python train.py --n_layer=8 --d_model=128 --n_experts=48 --experts_per_token=1 --d_expert=192 --d_shared_expert=0 --activation="swiglu" --moe_layers=[0, 1, 2, 3, 4, 5, 6, 7] --router_score="sigmoid" --normalize_top_k=false --routed_scale=1.0 --balance_loss=0.000433 --balance_bias=true --router_cosine_scale=14.0 --scale_expert_input=true --init_std_router=0.00624 --lr_router=0.00108 --vocab_size=8192 --norm="rmsnorm" --norm_eps=1e-07 --tie_embeddings=false --optimizer="muon_variant" --lr=0.0146 --beta1=0.93 --grad_clip=2.0 --batch_tokens=[65536, 131072, 262144] --seq_len=512 --train_tokens=751300000 --steps=4976 --dataset="wikipedia_en"
Below are experts of layer 3 (counted from 0) of a mixture-of-experts language model. Rows are named router (the router's row for the expert), gate (a neuron's input weights, with its number), up (a neuron's input weights, with its number), down (a neuron's output weights, with its number) and show model dimensions 0-127. Each number is 200 + 20 x the weight over its row's rms, rounded and kept within 0 to 999.
After each expert's rows: "comes after" lists some tokens at least twice as common just before its tokens as in all text; "mostly gets" lists some tokens that are sent to it at least half of the time. This comes from a sample of Wikipedia text that the model never trained on. Tokens count by the router's weight.

# expert 42
router,203,204,237,210,201,180,207,166,188,185,193,173,136,201,197,199,219,201,215,191,219,224,206,208,205,197,223,206,214,203,188,179,153,203,221,213,269,172,193,247,169,202,191,177,164,176,217,182,201,208,213,222,241,190,200,199,199,185,215,190,205,197,188,191,181,196,196,189,185,166,205,175,189,204,229,195,211,191,204,205,186,199,257,193,204,195,206,199,189,229,199,158,222,182,217,228,217,208,199,206,194,181,202,234,182,209,205,191,211,198,194,191,233,183,197,186,198,217,180,228,228,247,198,190,194,219,204,217
gate0,216,185,224,194,207,189,172,197,237,218,222,207,181,206,197,205,204,186,177,190,199,191,219,193,203,206,201,177,193,214,249,226,207,172,218,206,214,182,213,185,186,192,229,227,171,177,222,198,208,230,185,210,198,219,230,201,203,195,174,244,216,209,201,208,192,155,221,194,222,180,179,160,190,215,139,191,162,208,208,236,140,208,208,192,201,212,215,233,180,228,187,193,223,192,201,227,194,228,231,191,229,205,195,226,195,207,193,193,207,233,193,200,181,210,225,225,199,199,181,194,203,176,193,190,181,228,181,191
up0,218,190,194,195,177,214,221,232,215,202,167,200,199,213,229,203,239,177,192,180,161,202,199,178,193,189,207,193,218,211,190,187,202,237,219,189,174,209,163,217,206,183,206,139,207,192,191,213,227,180,198,168,209,231,194,193,227,175,213,194,199,216,229,192,202,196,172,185,214,212,202,202,168,193,226,240,190,219,215,162,215,175,212,217,198,205,191,201,207,205,204,222,181,212,206,186,208,195,178,142,215,167,176,227,180,153,189,214,204,224,226,244,185,215,176,195,206,202,214,211,200,167,202,185,206,215,179,191
down0,210,192,222,234,202,234,207,195,192,206,195,178,169,187,238,235,217,182,183,218,181,201,213,209,212,196,179,183,238,209,175,185,207,210,203,205,160,203,199,213,187,207,199,172,184,206,204,207,225,235,193,227,211,185,183,198,185,200,176,168,189,204,243,203,148,169,214,149,186,183,214,217,194,180,205,239,177,207,216,190,242,179,207,180,189,194,200,189,217,197,187,197,185,198,193,155,203,172,207,198,162,209,175,209,158,189,201,203,220,217,206,232,192,205,196,194,205,198,191,175,203,233,232,206,197,224,244,199
comes after: " |", " 0", " 1", "|", " 2", "%"
mostly gets: " %", " Votes", " ±", " GF", " Pts", " Swing"

# expert 17
router,224,209,252,197,222,191,209,166,174,203,180,181,157,177,193,217,199,204,182,170,194,229,200,181,218,201,204,209,180,193,174,177,182,239,227,214,243,187,204,222,211,223,208,167,186,234,206,181,196,204,219,226,213,199,217,203,231,224,199,184,171,192,196,191,173,193,214,182,189,205,254,189,229,208,242,211,190,195,194,182,194,199,223,173,201,197,180,213,172,211,196,199,213,198,194,200,234,214,191,212,217,181,203,203,169,186,218,183,204,219,201,174,191,166,206,180,151,208,194,214,227,229,193,191,187,222,182,234
gate0,185,213,239,185,199,185,197,192,189,210,187,181,217,170,205,185,243,209,198,191,215,210,216,186,213,200,152,237,182,224,210,236,236,178,216,190,183,193,193,197,227,219,220,175,205,212,195,234,197,208,189,196,182,209,174,223,215,231,193,197,218,200,219,187,187,225,204,182,161,184,166,209,201,200,227,171,192,184,183,175,169,181,150,205,208,193,175,212,229,172,169,196,177,213,199,194,220,174,152,195,192,220,174,181,189,219,191,239,224,199,199,177,219,227,184,208,181,213,183,217,201,178,212,216,199,211,165,204
up0,194,182,252,204,206,205,216,198,185,203,193,199,212,193,204,181,181,218,229,235,217,194,201,209,203,198,173,230,195,189,154,232,206,219,206,219,208,199,220,206,226,184,192,165,190,221,230,228,213,231,201,246,216,182,204,191,168,208,198,207,181,192,226,177,219,200,184,209,171,200,199,209,224,169,204,158,178,198,177,170,196,212,208,226,184,197,192,189,203,212,174,236,205,205,197,202,215,186,181,174,209,226,190,215,188,208,211,211,233,229,198,193,246,187,193,226,202,159,180,201,142,169,231,211,191,219,205,191
down0,168,193,201,204,173,197,163,164,212,218,196,163,218,187,207,208,186,224,208,199,207,176,197,189,190,192,208,194,227,216,181,196,203,223,227,243,217,206,191,181,248,199,165,178,197,188,210,198,216,216,212,193,151,197,210,219,178,236,210,177,200,199,185,224,201,218,231,205,166,258,209,201,183,223,221,169,169,216,196,173,210,181,233,195,189,171,168,207,200,209,184,195,229,227,189,188,187,222,187,234,228,197,203,167,197,192,194,235,209,199,203,203,199,186,199,222,229,195,213,213,205,171,196,228,194,198,222,171
comes after: " a", " the", " with", " is", " of", " and"
mostly gets: " large", " small", " mm", " brick", " white", " smaller"

# expert 6
router,207,183,219,199,206,189,180,194,210,180,174,193,199,190,187,214,226,189,200,143,211,232,217,192,188,192,182,187,206,172,195,210,172,204,211,218,200,185,190,239,213,210,220,188,198,195,213,189,187,233,210,221,207,223,229,197,237,217,186,209,206,204,233,219,157,187,218,162,189,194,246,193,204,234,220,219,209,200,199,212,161,211,221,190,178,232,210,207,160,244,175,169,222,210,206,185,215,165,190,219,189,147,223,185,194,188,200,172,210,206,190,195,237,174,207,182,180,203,196,201,189,199,201,205,174,215,166,211
gate0,184,210,184,242,208,201,223,208,201,204,188,213,217,201,204,193,212,196,178,227,164,224,211,216,165,194,209,217,177,191,189,211,213,203,177,191,223,192,205,189,209,182,221,170,214,218,218,186,177,216,195,225,208,161,191,156,209,195,222,214,230,217,195,219,181,188,178,199,186,179,228,243,165,185,200,217,171,196,161,148,199,215,191,214,192,166,213,172,235,210,198,164,149,179,183,185,158,210,211,183,213,208,187,186,185,213,200,204,196,187,199,176,231,219,205,223,218,197,209,195,205,212,178,225,171,202,221,171
up0,197,181,241,212,219,242,192,199,178,233,204,190,185,207,216,186,223,185,193,195,205,233,191,215,184,228,152,196,181,176,183,206,155,194,189,186,201,179,182,193,206,199,196,181,193,158,237,188,198,179,199,211,219,170,157,179,219,230,220,223,210,202,194,223,249,207,169,185,182,216,164,198,217,181,174,190,227,220,196,186,175,178,186,194,199,200,231,205,209,235,200,206,186,192,203,232,190,209,174,199,210,197,157,175,238,204,198,186,206,212,200,195,209,207,190,213,200,190,218,178,207,215,196,204,153,232,204,190
down0,190,200,228,212,181,205,203,217,208,188,217,234,181,184,218,213,187,184,201,165,228,199,180,186,217,208,162,224,197,223,185,182,221,192,205,189,139,179,202,189,218,183,186,195,211,180,163,163,203,177,182,191,153,202,201,215,160,216,236,219,229,224,196,234,211,231,186,190,203,210,149,216,200,201,242,228,215,177,228,211,198,211,191,193,186,199,203,187,230,164,218,195,201,191,184,221,178,207,191,198,206,199,200,184,195,175,220,172,196,186,177,216,192,185,210,177,218,221,197,200,198,204,151,194,225,193,179,208
comes after: " of", " in", " to", " on", " at", " for"
mostly gets: " the", "The", " The"

# expert 1
router,211,155,216,195,210,179,196,205,205,225,191,218,192,196,168,227,243,181,202,165,212,228,192,193,189,194,214,220,203,188,162,202,178,222,217,217,241,161,186,213,185,208,225,181,162,199,193,179,170,216,217,239,196,175,194,167,218,183,199,210,202,190,197,182,158,187,219,153,226,186,217,161,163,209,221,185,182,209,197,242,173,218,231,208,210,219,185,203,194,206,191,190,179,213,224,186,228,205,199,231,203,177,211,206,191,174,205,195,225,196,216,176,208,171,208,208,194,196,202,216,213,194,184,185,198,225,191,224
gate0,211,195,214,195,194,193,213,226,189,226,197,227,219,164,191,189,181,225,167,222,217,188,237,213,172,203,187,180,208,249,218,159,169,196,216,215,219,183,192,167,202,182,215,173,207,191,185,214,233,247,246,206,202,213,201,212,215,195,174,225,149,182,191,207,207,216,225,190,164,191,230,203,160,198,222,251,223,179,200,223,184,203,201,197,205,230,208,205,180,189,214,221,206,189,193,207,167,218,203,216,193,214,211,218,208,182,179,191,219,224,200,225,204,206,201,211,182,205,215,187,187,211,219,187,227,185,178,182
up0,189,168,167,198,219,183,194,195,195,200,199,196,182,199,214,265,213,182,180,196,192,189,184,197,233,192,210,205,193,211,149,219,184,210,206,211,212,212,206,214,193,221,179,192,179,214,232,222,188,183,213,183,205,174,174,232,200,219,185,233,207,177,174,150,160,179,200,183,178,220,168,180,224,212,155,199,202,185,213,172,200,198,197,207,209,216,212,215,247,195,203,225,196,195,174,203,199,207,190,214,216,208,192,190,210,230,183,208,212,182,213,211,167,168,202,184,187,199,178,247,177,167,171,191,179,216,208,181
down0,194,223,208,241,160,200,178,195,191,187,184,197,209,208,212,207,208,218,223,194,207,204,185,197,210,205,206,193,200,209,195,229,197,182,222,192,189,160,144,219,221,225,209,238,187,200,216,187,211,207,185,211,203,198,209,201,198,196,185,200,207,191,200,174,161,204,144,196,177,206,223,213,215,210,221,172,224,203,189,231,202,180,161,204,153,197,220,218,232,160,187,203,211,149,217,204,193,189,214,174,218,185,175,173,178,219,232,227,211,187,192,199,205,194,189,213,208,231,204,220,188,227,175,207,177,187,213,251
comes after: " |", "|", " (", ":", ";", " on"
mostly gets: " 6", " 9", " 20", " 19", " 11", " 5"

# expert 39
router,206,189,213,195,212,181,223,197,161,218,203,218,165,199,174,202,213,185,156,187,190,203,224,201,208,226,151,217,183,153,199,152,205,211,241,209,252,174,170,208,194,193,221,179,207,212,230,182,183,200,188,201,210,184,209,184,209,223,193,212,201,207,191,192,200,194,214,183,212,190,213,222,194,191,211,191,219,181,192,157,154,181,211,210,168,228,180,218,207,214,204,164,205,173,202,203,207,191,203,226,194,217,183,193,168,195,191,178,210,193,170,169,228,188,178,215,180,210,171,223,216,216,197,181,180,234,183,219
gate0,223,224,210,189,168,216,174,232,202,209,235,211,198,209,210,222,207,187,211,201,212,213,190,211,222,217,184,213,183,205,186,202,254,195,146,197,204,196,237,182,155,211,195,212,179,203,204,202,231,163,226,186,209,200,196,193,195,210,180,195,197,197,209,190,204,198,233,212,206,156,228,182,220,194,194,241,189,200,216,226,217,200,229,219,188,198,172,218,229,238,197,169,164,184,185,193,202,232,202,193,149,204,169,213,201,193,209,205,214,228,162,210,207,201,191,201,212,195,207,242,214,193,215,194,196,214,170,162
up0,195,207,214,241,197,196,196,218,206,224,212,192,219,208,186,196,210,192,194,163,188,224,230,211,204,182,184,189,185,147,235,157,194,176,209,236,213,186,209,198,165,214,213,189,189,197,202,193,220,244,200,211,179,181,192,185,174,218,162,223,201,206,190,204,180,228,207,205,211,245,196,196,222,228,186,155,173,189,206,179,194,186,185,202,217,187,207,237,229,214,216,205,219,198,222,205,209,218,193,206,225,188,204,215,157,202,168,229,227,187,174,196,207,186,203,213,203,187,220,209,238,207,161,222,200,225,237,189
down0,231,195,187,175,166,181,179,207,147,181,173,203,191,216,225,208,261,225,188,212,188,175,190,174,189,177,202,193,226,189,223,163,193,222,179,215,186,219,201,195,210,244,232,203,228,190,180,199,153,201,214,196,191,194,202,170,214,215,184,211,195,200,230,180,168,184,161,206,189,216,204,205,189,210,206,194,209,172,201,232,230,200,182,231,175,217,197,218,208,195,209,205,183,180,219,193,183,228,189,217,220,190,201,179,177,234,203,198,211,179,194,208,210,212,184,199,200,195,250,226,219,214,223,233,194,203,199,185
comes after: " of", " a", " the", " and", " for", " his"
mostly gets: " public", " graduated", " International", " Public", " Sciences", " civil"

# expert 29
router,180,177,216,247,223,170,175,184,166,203,172,196,187,193,181,225,227,212,198,208,209,213,222,189,238,227,208,179,196,179,180,170,187,201,197,194,275,190,205,199,184,233,229,195,181,217,216,176,204,199,219,213,188,189,211,206,207,201,219,199,166,199,212,208,190,181,180,193,200,180,215,212,196,215,213,217,184,161,231,194,162,208,220,190,210,216,197,186,181,199,201,174,199,211,184,208,217,208,216,211,204,189,185,215,187,199,222,174,203,181,210,196,236,178,168,210,165,220,188,260,244,198,216,219,210,220,192,210
gate0,197,202,212,237,208,209,186,167,205,199,211,164,204,213,178,200,212,217,187,193,200,222,187,201,178,232,228,191,197,161,191,199,180,188,222,206,189,231,175,188,188,185,200,187,227,222,214,197,229,216,213,190,174,247,167,221,215,218,162,219,213,170,213,172,181,208,230,213,198,192,209,209,158,223,195,195,183,208,203,195,165,193,194,152,150,192,205,182,203,182,211,183,208,197,205,191,207,244,195,199,242,220,225,197,166,205,161,163,218,206,213,186,206,203,204,236,204,195,191,205,214,210,184,183,173,187,206,232
up0,205,172,182,198,192,200,171,198,174,184,161,166,207,188,210,211,197,221,175,215,166,212,190,196,200,189,219,189,219,179,201,172,200,192,182,167,177,214,177,181,190,203,243,195,221,211,219,229,192,206,250,178,228,190,219,199,222,190,196,206,193,230,203,220,170,218,221,191,182,224,209,190,206,214,179,194,214,188,219,214,208,163,170,173,167,198,208,216,156,211,191,205,227,206,196,221,215,215,208,217,214,225,238,177,209,192,175,213,171,212,211,188,213,205,205,193,189,241,213,143,180,238,208,221,201,208,200,168
down0,214,215,193,193,195,206,193,223,183,220,183,207,214,188,194,195,186,168,214,214,202,236,190,180,214,199,225,230,155,175,233,196,189,201,192,188,181,189,206,165,175,162,190,231,203,210,219,203,228,195,207,196,231,209,220,236,213,172,174,216,167,195,204,190,211,184,192,183,199,193,218,215,226,209,181,227,220,165,211,201,195,212,199,183,234,204,216,194,217,197,164,202,165,174,212,197,193,170,194,203,197,199,187,149,248,226,236,210,196,223,229,189,199,184,218,205,170,205,212,178,188,193,264,193,203,204,173,194
comes after: " |", ",", "-", ":", " by", " and"
mostly gets: " al", " Al", "Al", " Vi", " Ste", " vi"